{
  "d_model": 192,
  "init_std_router": 0.0262,
  "seq_len": 512
}
Below are experts of layer 3 (counted from 0) of a mixture-of-experts language model. Rows are named router (the router's row for the expert), up (a neuron's input weights, with its number), down (a neuron's output weights, with its number) and show model dimensions 0-95. Each number is 200 + 30 x the weight over its row's rms, rounded and kept within 0 to 999.
After each expert's rows: "mostly gets" lists some tokens that are sent to it at least half of the time; "comes before" lists some tokens at least twice as common just after its tokens as in all text. This comes from a sample of Wikipedia text that the model never trained on. Tokens count by the router's weight.

# expert 12
router,176,191,144,187,190,195,185,205,207,191,228,216,162,226,186,199,166,151,200,223,202,232,238,199,252,166,271,187,188,212,252,175,186,147,177,289,252,258,226,226,189,225,241,218,169,230,250,273,232,197,209,248,208,190,155,209,201,170,234,182,214,232,192,186,173,220,209,189,150,125,158,146,227,193,174,213,174,212,238,142,249,223,254,187,208,192,187,230,218,215,187,258,188,193,211,141
up10,224,178,259,199,195,262,187,188,233,212,234,180,176,146,228,238,140,143,191,218,184,194,209,189,147,218,236,178,190,168,181,163,160,243,197,205,202,192,192,179,223,180,204,188,205,171,241,220,204,166,215,260,173,244,224,180,181,244,199,224,189,250,183,184,168,213,187,243,205,197,206,161,171,225,255,178,196,215,198,198,174,195,224,218,275,161,209,197,177,121,245,134,171,183,203,199
down10,169,245,159,191,200,186,226,208,219,214,214,188,216,256,221,213,193,230,187,210,212,226,248,233,167,210,212,133,212,189,215,219,214,144,221,195,154,235,188,199,247,251,144,183,223,188,173,191,165,228,193,132,207,234,203,217,238,183,159,217,204,203,204,198,237,188,205,239,161,248,239,199,264,237,240,219,207,181,226,160,200,181,198,179,230,200,193,229,184,275,155,203,126,233,207,195
up11,213,182,176,179,197,199,226,168,191,220,219,160,199,160,207,176,202,199,213,224,192,254,255,167,200,189,234,157,184,208,191,174,191,192,159,209,203,196,151,149,182,275,254,237,215,166,203,215,197,105,204,202,162,176,214,255,191,222,196,210,195,245,204,204,223,165,181,196,160,224,161,185,222,224,202,189,153,210,198,186,179,191,125,142,195,200,217,192,197,256,227,224,172,150,227,182
down11,182,189,244,146,194,198,236,230,234,275,213,197,211,204,156,190,195,204,212,179,217,213,175,236,214,269,176,200,227,160,210,214,176,234,211,219,185,159,244,192,202,189,249,193,196,201,143,182,206,159,237,169,218,202,230,206,213,174,182,145,191,236,217,227,256,196,148,187,256,259,220,195,203,241,180,213,190,189,203,213,233,197,196,185,239,201,232,151,187,189,164,208,154,226,216,226
up12,182,188,227,224,234,201,199,200,159,167,184,214,216,174,159,182,173,201,141,194,190,272,174,211,206,206,213,216,188,224,191,227,179,178,169,222,221,223,166,200,161,201,202,176,189,249,200,204,170,159,184,251,160,250,142,245,182,193,191,244,182,213,179,208,184,168,227,211,182,232,156,216,163,200,183,231,180,256,235,187,270,203,168,223,251,200,186,238,190,181,216,189,236,196,244,165
down12,231,202,179,228,201,216,191,175,150,146,141,212,218,163,205,236,237,204,186,197,234,132,189,263,191,204,214,180,187,178,195,210,176,178,192,191,191,196,244,179,181,195,276,173,177,205,209,186,193,144,236,257,258,190,187,151,226,170,192,226,225,184,215,230,229,202,180,196,216,216,214,196,218,258,144,207,180,194,221,274,183,161,269,179,201,265,217,209,180,194,160,182,197,197,214,226
mostly gets: "007", "008", "′", "000", "013", "023"
comes before: " | ", ".", "–", " |", ")", ","

# expert 4
router,195,200,122,207,220,171,163,225,185,190,180,246,168,140,192,173,202,183,174,174,188,202,192,206,301,200,238,203,202,186,203,192,216,155,180,258,191,216,212,185,190,240,210,227,188,210,250,214,191,219,187,242,186,134,198,183,232,188,174,159,200,235,217,172,188,239,138,158,174,133,201,193,201,235,175,215,215,213,169,184,289,177,182,184,172,201,235,168,246,162,209,151,229,243,260,193
up2,217,263,216,183,189,266,162,192,271,258,172,231,188,193,190,199,194,193,212,178,142,186,208,160,239,189,167,198,218,170,245,159,250,193,147,212,209,139,182,197,249,259,239,190,193,236,183,139,181,194,231,224,243,210,241,204,203,220,169,198,200,209,211,204,222,225,220,175,190,151,166,179,250,169,219,237,177,242,171,208,163,188,208,178,173,183,209,202,186,207,188,154,223,130,191,209
down2,214,134,200,188,139,162,144,185,214,236,259,249,205,185,209,208,208,182,185,199,216,193,205,231,214,197,191,233,180,197,211,192,198,150,199,185,214,274,174,222,179,266,158,231,182,214,208,162,256,168,164,233,182,163,182,168,198,199,153,213,200,141,173,251,241,232,138,209,185,154,201,169,185,175,176,221,192,185,227,211,161,144,206,191,191,240,190,205,216,216,193,250,180,250,219,221
up3,195,158,181,193,170,165,177,234,164,193,171,175,237,215,178,178,230,182,119,210,177,209,201,181,207,158,222,223,224,217,221,173,203,151,225,193,243,186,173,186,215,214,227,229,251,196,190,150,205,143,213,204,223,171,152,242,194,209,219,153,202,232,259,219,218,221,151,231,216,206,187,189,218,176,193,264,204,231,236,202,265,169,144,290,232,200,182,219,204,216,191,217,209,238,204,193
down3,215,196,193,169,197,228,163,252,170,258,173,206,194,204,195,196,230,161,271,217,187,189,225,182,252,199,203,188,150,155,171,227,185,248,185,207,163,195,182,170,186,205,202,188,225,209,198,221,249,188,158,264,252,180,183,234,188,176,212,145,187,235,221,170,236,224,208,178,176,167,171,194,137,202,208,202,190,230,224,217,190,234,193,233,191,138,204,201,187,218,140,216,238,225,203,204
up4,221,183,192,223,209,197,199,200,207,169,172,209,228,130,197,205,141,200,169,207,259,225,253,206,194,203,255,148,243,169,175,227,219,186,145,230,205,194,160,201,201,256,172,195,141,176,243,222,198,186,225,249,171,204,155,157,212,143,244,191,241,255,199,219,143,223,198,154,246,174,211,162,266,226,163,199,213,258,212,169,290,175,214,188,220,261,209,199,183,178,144,212,220,192,188,185
down4,210,202,223,191,227,209,273,140,177,210,204,153,228,199,172,207,205,205,159,213,153,168,238,201,191,198,192,179,205,273,234,230,157,223,266,191,190,200,216,255,182,234,239,168,151,147,220,177,151,204,175,231,173,173,191,229,189,239,238,191,203,218,198,175,211,165,213,265,149,277,214,152,136,244,261,202,165,138,226,195,210,221,248,153,207,189,238,181,217,210,190,195,164,193,237,203
mostly gets: " In ", " on ", " January ", " March ", " October ", " April "
comes before: "2", "1", ", ", "020", "014", "021"

# expert 27
router,153,224,171,208,185,207,199,198,172,204,207,241,119,152,218,195,210,247,177,191,197,212,231,202,260,212,210,240,222,196,224,209,166,186,145,204,210,219,208,201,207,310,240,250,220,217,240,223,236,167,182,178,187,171,205,197,201,202,210,206,201,256,242,201,218,215,183,192,183,166,162,217,200,222,207,172,224,198,232,240,223,191,206,206,207,215,142,176,268,218,270,187,230,217,199,247
up2,178,220,196,201,230,194,193,174,185,146,226,175,228,209,195,248,228,172,170,205,193,193,182,182,211,237,228,203,143,228,231,194,196,147,247,175,203,191,205,149,206,196,193,212,173,198,171,168,172,222,188,204,193,150,197,202,172,211,220,196,192,208,236,240,263,163,178,175,205,220,182,217,192,216,226,201,249,225,149,184,177,199,215,170,163,164,209,210,192,229,131,224,196,172,194,235
down2,198,220,178,214,199,208,146,186,216,207,143,213,173,156,220,189,195,177,166,207,203,258,191,195,197,210,197,209,249,92,176,228,180,180,233,183,241,156,176,268,231,163,197,203,175,222,230,202,156,232,205,222,169,150,187,167,189,202,177,160,181,226,173,227,143,216,241,139,215,189,172,236,225,220,241,143,179,197,187,225,202,165,215,208,196,189,205,193,214,152,210,196,192,206,202,236
up3,220,207,162,202,182,249,216,139,176,208,234,211,211,152,193,224,187,186,223,176,259,173,142,219,230,249,226,138,211,216,149,233,232,208,195,181,208,193,208,256,206,187,199,199,198,208,181,247,197,227,150,200,216,189,212,185,184,168,215,144,153,227,221,263,196,231,146,227,221,184,178,180,185,223,191,206,210,194,242,195,149,183,191,215,167,173,202,241,171,236,191,202,219,208,192,255
down3,178,201,193,170,241,164,144,188,193,139,160,178,189,224,189,166,244,234,200,221,232,222,154,225,152,182,207,205,190,203,189,213,199,211,162,150,210,217,155,237,148,216,189,192,185,177,228,167,230,181,179,164,186,219,189,229,180,175,196,162,263,251,204,207,162,179,188,205,209,185,209,169,192,209,273,243,153,208,196,223,189,215,214,161,213,189,210,169,197,165,217,251,169,200,172,158
up4,211,195,215,211,157,188,197,216,225,265,208,208,166,208,193,204,249,197,239,189,221,221,235,170,201,175,192,222,232,174,146,154,209,198,223,171,277,198,233,233,207,151,179,190,237,155,182,236,201,177,200,127,178,217,220,201,232,173,228,208,210,178,224,132,207,203,242,270,186,199,190,208,256,157,238,177,227,152,254,189,245,214,254,191,201,205,201,213,201,212,144,193,234,203,263,220
down4,96,195,203,210,213,161,229,209,203,205,230,180,170,245,185,236,189,207,203,165,193,201,216,225,191,136,189,135,239,200,177,160,212,212,216,235,191,279,176,232,179,226,224,207,149,149,174,201,229,221,209,223,187,250,179,155,180,191,207,214,146,185,156,204,155,200,221,203,184,181,189,172,188,188,193,205,170,214,239,207,250,224,250,168,183,212,214,169,164,201,226,187,191,148,231,197
mostly gets: " –", " |  |", " -", ");", "% |", " |  |  |"
comes before: "\n", "0", "1", "\n\n", "3", "4"

# expert 44
router,160,199,186,159,210,195,139,217,223,183,218,209,177,178,293,218,232,164,208,221,180,215,178,201,225,191,212,269,195,210,188,224,206,155,182,203,188,221,180,231,225,182,238,239,167,201,236,234,247,181,196,201,207,212,197,177,203,214,255,198,196,221,242,204,177,167,231,205,137,198,141,147,214,197,185,209,191,212,187,144,234,169,185,187,186,220,235,152,160,240,172,241,207,215,194,223
up2,254,198,206,238,230,193,183,155,262,215,216,231,193,197,193,163,220,244,164,199,195,198,198,216,208,153,180,218,164,179,229,205,211,128,208,194,189,187,194,188,211,187,187,161,141,190,193,103,185,238,202,205,234,166,156,163,207,227,222,207,213,177,268,233,227,162,196,233,193,180,181,222,235,237,191,211,229,187,196,199,166,193,189,186,216,182,200,168,147,202,228,204,213,194,194,196
down2,228,195,208,200,145,239,226,154,191,230,201,199,230,203,160,198,209,286,207,196,214,191,265,198,199,230,192,257,194,167,130,212,226,195,190,243,253,188,214,188,226,191,127,183,191,182,170,212,193,202,155,221,183,233,171,179,171,240,151,196,139,198,210,197,235,181,257,190,224,173,197,191,164,164,220,169,226,176,186,192,227,183,249,199,142,164,191,177,222,222,191,204,157,188,207,233
up3,172,178,196,208,189,239,202,185,223,183,208,244,194,176,170,242,217,167,185,156,120,187,204,165,252,186,166,201,210,152,194,227,237,179,145,153,204,190,217,182,204,145,250,150,195,206,183,215,193,167,193,146,189,171,240,234,204,194,219,193,153,249,175,184,191,218,200,207,142,169,212,181,185,173,241,181,192,274,197,167,185,185,197,189,233,213,202,207,180,264,186,211,205,226,201,202
down3,223,214,172,216,207,198,287,198,243,191,181,169,141,216,203,229,184,198,215,222,245,200,265,241,168,171,199,196,190,183,189,236,205,192,194,219,222,137,164,229,154,180,208,188,179,195,193,225,261,227,186,181,209,207,218,200,164,233,187,212,172,228,227,254,158,149,215,119,209,222,159,213,137,192,145,198,182,215,181,197,153,221,244,201,188,190,185,224,190,190,181,216,210,179,188,227
up4,200,241,149,196,204,157,225,197,196,147,220,196,177,188,200,228,144,189,203,212,245,197,207,249,206,184,244,174,213,200,254,240,207,235,182,187,242,137,125,179,176,271,215,240,190,191,246,216,243,253,178,204,154,245,212,175,229,204,184,215,199,213,209,192,219,169,212,197,206,215,216,201,193,184,212,206,240,168,253,144,189,209,187,263,163,213,215,176,161,266,189,198,171,219,166,220
down4,225,183,108,251,171,210,208,181,201,271,215,188,245,195,165,150,225,175,201,215,204,196,197,203,199,246,212,218,285,191,190,194,226,236,190,184,220,189,255,193,173,177,236,204,169,210,188,171,169,184,179,179,223,222,195,152,179,194,207,204,242,209,182,209,171,287,215,191,195,221,229,167,207,176,135,207,178,211,209,202,202,170,225,211,168,194,225,201,202,187,201,171,223,214,230,180
mostly gets: ".", ").", "s.", " ==", "\".", ", but"
comes before: "\n\n", " The", "\n", " He", " In ", " This"

# expert 20
router,212,214,199,271,166,205,197,199,148,159,228,178,125,211,253,199,221,256,220,254,197,214,256,160,244,280,203,267,185,196,210,147,197,154,149,273,213,163,230,173,201,226,189,254,179,188,176,224,157,176,183,237,184,162,144,215,201,168,222,191,245,234,230,162,188,177,212,147,173,183,165,237,234,230,187,195,192,212,196,215,167,209,180,166,219,199,214,211,209,230,217,223,196,229,192,266
up2,234,158,204,218,163,226,197,158,249,217,163,166,170,193,200,196,219,202,223,186,198,179,185,173,214,200,189,200,308,190,245,168,187,234,170,213,232,221,173,204,144,191,260,205,249,217,230,238,187,221,153,228,237,189,162,161,216,223,169,226,213,241,238,214,199,212,134,157,192,259,206,183,241,141,216,179,230,216,173,155,218,216,201,198,215,170,196,190,262,201,166,151,164,225,219,226
down2,175,221,172,161,228,220,228,274,174,204,253,225,228,178,175,195,173,184,209,186,203,213,207,233,228,223,186,199,163,215,188,220,202,213,213,188,161,210,209,181,262,179,166,189,186,208,202,193,191,203,238,173,187,206,227,234,174,181,158,174,187,138,189,209,211,151,292,247,188,158,176,193,183,227,227,219,171,237,271,239,207,176,188,214,199,207,220,240,167,141,235,186,195,161,184,185
up3,183,174,183,193,204,215,245,233,158,161,185,226,211,156,177,246,150,212,163,221,150,200,193,216,158,182,215,184,226,202,229,194,170,153,212,187,225,188,226,202,145,251,175,233,199,238,186,164,210,247,202,251,209,154,199,206,188,173,189,218,250,189,246,215,191,211,152,188,151,210,186,185,194,236,178,165,176,219,197,226,169,225,150,254,196,254,223,174,162,253,161,182,167,234,209,175
down3,216,168,195,230,238,229,189,170,164,204,219,237,163,205,154,182,220,198,191,192,188,169,207,163,220,184,185,207,182,222,194,276,210,204,146,264,233,208,158,226,173,268,203,211,185,173,189,208,238,212,137,226,245,223,205,196,181,205,160,203,192,187,192,222,235,210,217,128,160,197,195,165,222,187,185,229,203,222,235,221,205,196,232,240,185,210,152,190,194,110,205,212,255,161,198,201
up4,172,161,188,212,219,246,223,200,196,175,191,206,128,151,249,208,153,209,224,238,221,168,212,207,234,204,247,177,222,182,240,191,168,299,201,268,208,154,197,225,237,223,201,213,203,205,271,220,169,156,158,165,212,239,236,183,202,196,238,209,189,161,151,211,203,201,207,152,236,214,211,163,209,219,209,223,195,195,206,169,217,148,238,214,227,217,216,242,215,215,243,206,204,190,207,169
down4,192,152,174,167,146,216,199,162,199,208,176,180,148,236,183,192,236,202,164,241,190,163,201,223,230,163,181,207,211,178,185,209,212,218,236,168,222,216,168,189,224,197,185,196,174,201,198,201,178,229,212,237,215,238,217,228,212,180,213,223,197,130,192,201,186,217,237,209,160,149,242,196,266,228,218,183,173,185,228,141,262,202,206,220,251,210,248,185,263,191,185,225,148,186,216,214
mostly gets: " ==", "\n\n", "\".", "ing.", "In ", " ="
comes before: "\n\n", "\n", "=", "The", "===", "=="

# expert 24
router,171,201,170,230,161,168,178,229,186,213,199,200,139,230,190,171,199,217,191,227,188,236,185,157,199,149,229,203,184,207,216,201,145,200,153,192,224,250,209,245,213,190,192,203,148,229,244,235,202,181,231,201,187,216,207,173,227,152,235,197,196,258,223,191,212,177,194,198,160,167,192,176,219,231,212,171,237,231,239,159,187,197,239,149,197,206,211,165,235,259,189,200,197,186,185,215
up10,132,222,177,226,223,187,242,207,200,195,202,190,222,271,214,210,194,190,221,212,136,224,188,180,161,165,222,203,273,178,177,197,230,143,194,232,195,233,183,200,196,153,229,195,195,214,191,227,199,146,228,167,208,243,232,235,191,161,231,159,179,187,236,188,174,183,193,197,177,174,169,196,230,219,248,212,179,202,139,228,195,204,191,243,272,192,210,227,245,164,238,232,222,235,167,166
down10,217,206,187,217,180,205,142,206,160,178,161,210,184,226,245,221,171,182,164,184,174,208,210,165,184,282,190,195,182,254,209,177,199,205,187,214,216,185,231,162,204,246,181,191,210,177,162,226,190,227,190,185,217,206,208,179,213,240,152,207,216,238,175,242,188,222,271,184,184,185,247,209,140,160,155,171,207,239,275,172,160,166,195,254,156,233,176,209,188,202,167,228,226,220,173,206
up11,196,196,201,199,221,233,212,209,241,197,230,277,172,198,241,218,216,204,168,232,212,223,188,193,239,147,223,219,175,207,208,165,204,220,214,269,190,225,234,212,184,191,183,172,256,185,175,231,185,229,175,197,226,173,181,211,210,170,177,138,201,144,135,203,190,257,196,176,210,209,228,154,139,268,228,201,185,195,226,205,211,155,203,176,220,163,232,226,227,200,236,195,270,199,197,262
down11,198,232,220,181,195,212,144,241,165,184,205,190,222,113,151,122,146,175,245,204,166,160,185,200,183,180,204,185,211,177,248,212,256,255,178,200,234,166,186,263,227,158,205,136,164,175,195,181,204,168,171,215,192,190,204,203,168,151,186,197,210,224,215,249,170,212,196,199,189,172,181,238,190,223,242,204,186,232,130,233,175,241,236,190,183,181,192,184,216,199,206,225,195,189,229,261
up12,194,175,176,175,247,197,222,193,165,224,177,219,212,264,170,205,237,197,218,231,174,203,197,154,163,182,201,202,233,160,200,195,261,185,181,245,245,229,216,210,235,214,194,227,202,247,153,223,214,139,253,236,219,232,161,206,173,229,203,208,205,172,139,240,239,207,178,198,232,233,194,210,178,192,169,139,187,191,229,208,218,175,219,200,230,172,264,192,222,152,177,235,218,228,204,181
down12,251,209,195,236,218,250,143,191,178,213,185,234,219,240,222,156,231,156,144,192,207,231,231,241,228,240,166,232,179,208,223,184,170,226,210,132,206,176,168,249,208,223,192,160,172,215,285,145,216,221,203,172,247,172,191,234,201,180,216,227,155,219,184,176,156,183,202,216,178,202,164,207,221,257,205,232,189,192,248,202,204,206,115,245,197,197,181,236,235,166,197,184,197,193,217,223
mostly gets: "0", "% | ", "′", "36", "42", "4"
comes before: " | ", ".", " |", "; ", "–", "0"

# expert 34
router,212,197,100,190,229,198,205,243,170,192,217,191,183,232,191,155,204,156,198,201,181,193,127,164,249,155,197,263,198,195,174,169,196,158,190,180,225,245,221,252,196,178,234,234,185,217,228,229,162,217,204,225,147,192,175,195,199,177,183,153,225,215,215,165,206,185,118,166,162,166,252,157,215,227,234,188,193,202,258,231,213,248,180,162,224,187,252,161,219,220,233,162,197,228,233,264
up10,244,224,174,216,180,217,201,198,231,188,165,216,218,242,206,154,193,218,200,209,167,154,160,225,198,220,194,173,178,139,172,199,128,164,156,174,192,207,224,205,199,219,176,261,174,199,176,203,160,211,192,192,214,210,225,211,203,163,204,306,189,183,239,206,221,252,168,176,229,210,194,157,164,194,248,236,200,168,214,222,217,237,201,135,170,194,199,185,209,238,236,183,159,201,202,211
down10,177,238,193,229,185,223,193,181,141,236,188,174,219,138,197,239,233,162,189,202,240,202,204,227,191,238,211,212,209,210,185,200,172,230,188,170,186,228,214,194,231,170,184,197,184,171,152,193,174,233,147,188,172,206,175,227,233,185,197,192,203,296,229,214,204,166,177,195,157,226,155,175,187,236,229,202,152,195,212,229,267,247,196,151,178,197,238,186,179,164,195,191,173,193,144,147
up11,217,172,206,210,228,226,195,257,218,130,235,166,215,178,212,220,248,230,168,189,277,205,177,154,207,146,191,161,234,223,173,196,229,200,158,177,264,133,192,160,207,208,243,173,213,154,162,210,191,238,221,220,198,209,145,195,209,236,240,247,167,158,215,210,198,182,223,174,143,180,151,206,198,167,189,168,172,186,230,286,191,200,135,201,182,165,219,158,208,196,225,197,197,224,208,150
down11,157,216,222,185,252,164,213,242,235,192,186,184,180,185,221,203,201,205,184,191,166,220,171,189,237,180,203,239,192,133,203,249,214,206,166,222,174,218,217,242,202,240,192,230,216,188,126,212,211,218,206,186,263,226,189,245,221,220,200,189,221,227,222,202,207,222,167,156,221,204,220,220,203,183,189,140,205,119,223,182,280,217,183,193,163,227,242,209,218,147,211,224,205,205,176,268
up12,213,267,229,216,206,237,218,223,274,224,171,189,218,226,191,139,199,207,224,236,227,207,173,180,215,238,184,213,208,114,200,216,257,187,182,201,185,234,187,193,180,204,179,155,210,207,188,277,219,201,244,244,165,214,225,205,172,199,188,203,228,207,239,193,177,263,143,235,203,240,197,176,160,219,193,132,216,227,244,246,229,162,201,241,226,198,189,184,185,217,166,196,176,213,166,215
down12,217,208,188,179,275,236,198,227,213,198,161,205,240,194,171,175,180,198,211,205,203,233,235,207,224,216,189,229,151,192,193,242,158,208,224,227,218,266,206,202,179,193,210,147,121,196,169,239,219,201,168,158,208,209,193,236,139,176,181,226,217,208,241,150,161,203,206,211,136,202,140,183,165,193,193,246,171,176,185,259,197,197,204,210,181,150,190,174,248,173,233,256,200,203,192,197
mostly gets: "1", "2", "- ", " John", "28", "30"
comes before: ".", ",", " | ", "–", "020", ", "

# expert 5
router,124,238,190,231,194,221,190,207,220,220,185,211,200,173,196,177,186,193,168,180,219,203,191,232,269,223,203,257,213,179,225,196,173,142,214,234,236,257,197,226,195,231,218,231,149,158,253,193,203,173,176,199,237,178,187,208,220,178,203,214,235,237,243,226,164,157,182,180,193,156,185,219,208,197,189,170,271,208,199,219,229,225,228,165,154,246,187,204,179,185,253,210,211,192,245,241
up10,219,191,195,253,221,203,227,238,203,246,158,147,193,175,208,216,159,242,226,198,214,198,203,165,184,177,174,144,238,258,170,148,192,176,192,187,232,169,186,230,195,207,212,198,212,140,211,229,235,199,190,196,216,177,217,175,166,208,204,224,219,254,175,213,217,230,220,201,236,125,238,187,189,164,152,121,180,191,216,232,207,176,181,186,178,188,185,176,194,187,193,250,179,163,218,198
down10,160,197,248,140,159,241,183,256,233,226,202,196,252,179,189,177,201,212,238,177,156,175,236,191,211,213,182,214,185,180,205,223,239,215,212,196,225,180,241,214,162,201,164,243,203,269,195,229,189,212,215,255,184,214,172,171,178,190,164,202,171,215,215,201,204,196,215,221,206,196,199,187,169,241,175,195,138,204,164,165,234,215,251,200,171,196,226,164,205,222,208,178,180,154,164,210
up11,213,226,202,186,165,214,204,185,186,146,251,167,182,251,209,210,172,150,192,211,193,261,209,166,141,215,228,145,199,147,241,205,275,183,234,187,212,215,236,265,178,193,250,185,214,175,201,215,193,203,136,210,193,246,184,216,230,171,183,227,184,220,180,179,230,218,189,177,165,233,186,187,171,219,241,237,164,147,218,121,222,198,223,193,228,157,169,200,118,210,179,242,219,188,185,167
down11,214,211,223,177,181,142,218,203,209,237,219,209,182,160,229,178,182,197,221,232,166,161,175,182,228,219,183,184,229,95,233,190,183,140,204,248,169,230,282,223,182,158,186,222,219,225,180,186,188,156,243,189,162,186,175,181,199,208,195,219,201,223,221,173,258,210,172,203,213,217,182,178,230,168,196,223,211,209,203,225,162,168,189,147,210,180,262,151,261,183,199,208,201,169,214,170
up12,152,202,226,188,174,153,213,217,211,192,255,246,203,202,203,208,119,189,178,229,231,224,175,219,180,219,203,237,224,178,206,189,209,176,196,154,187,229,212,196,207,198,210,170,190,218,159,191,242,209,198,171,191,193,184,230,129,165,175,207,259,193,234,237,242,197,230,231,170,205,201,214,178,203,167,260,179,259,238,185,141,180,123,191,156,206,181,178,225,181,198,221,184,224,209,158
down12,210,263,236,204,214,215,216,172,190,169,205,143,241,157,187,168,246,231,225,177,257,147,191,171,204,203,191,211,262,265,200,254,208,186,137,221,172,190,162,199,262,241,161,183,216,211,201,220,214,156,241,188,257,237,222,168,231,223,241,211,198,271,209,139,205,152,167,233,233,188,168,212,157,186,176,178,221,200,216,234,212,218,174,246,221,183,180,258,197,188,186,228,214,237,216,188
mostly gets: " (", "\" (", " / (", "a (", " (born ", " (M"
comes before: "1", "2", "\n", "–", ")", "0"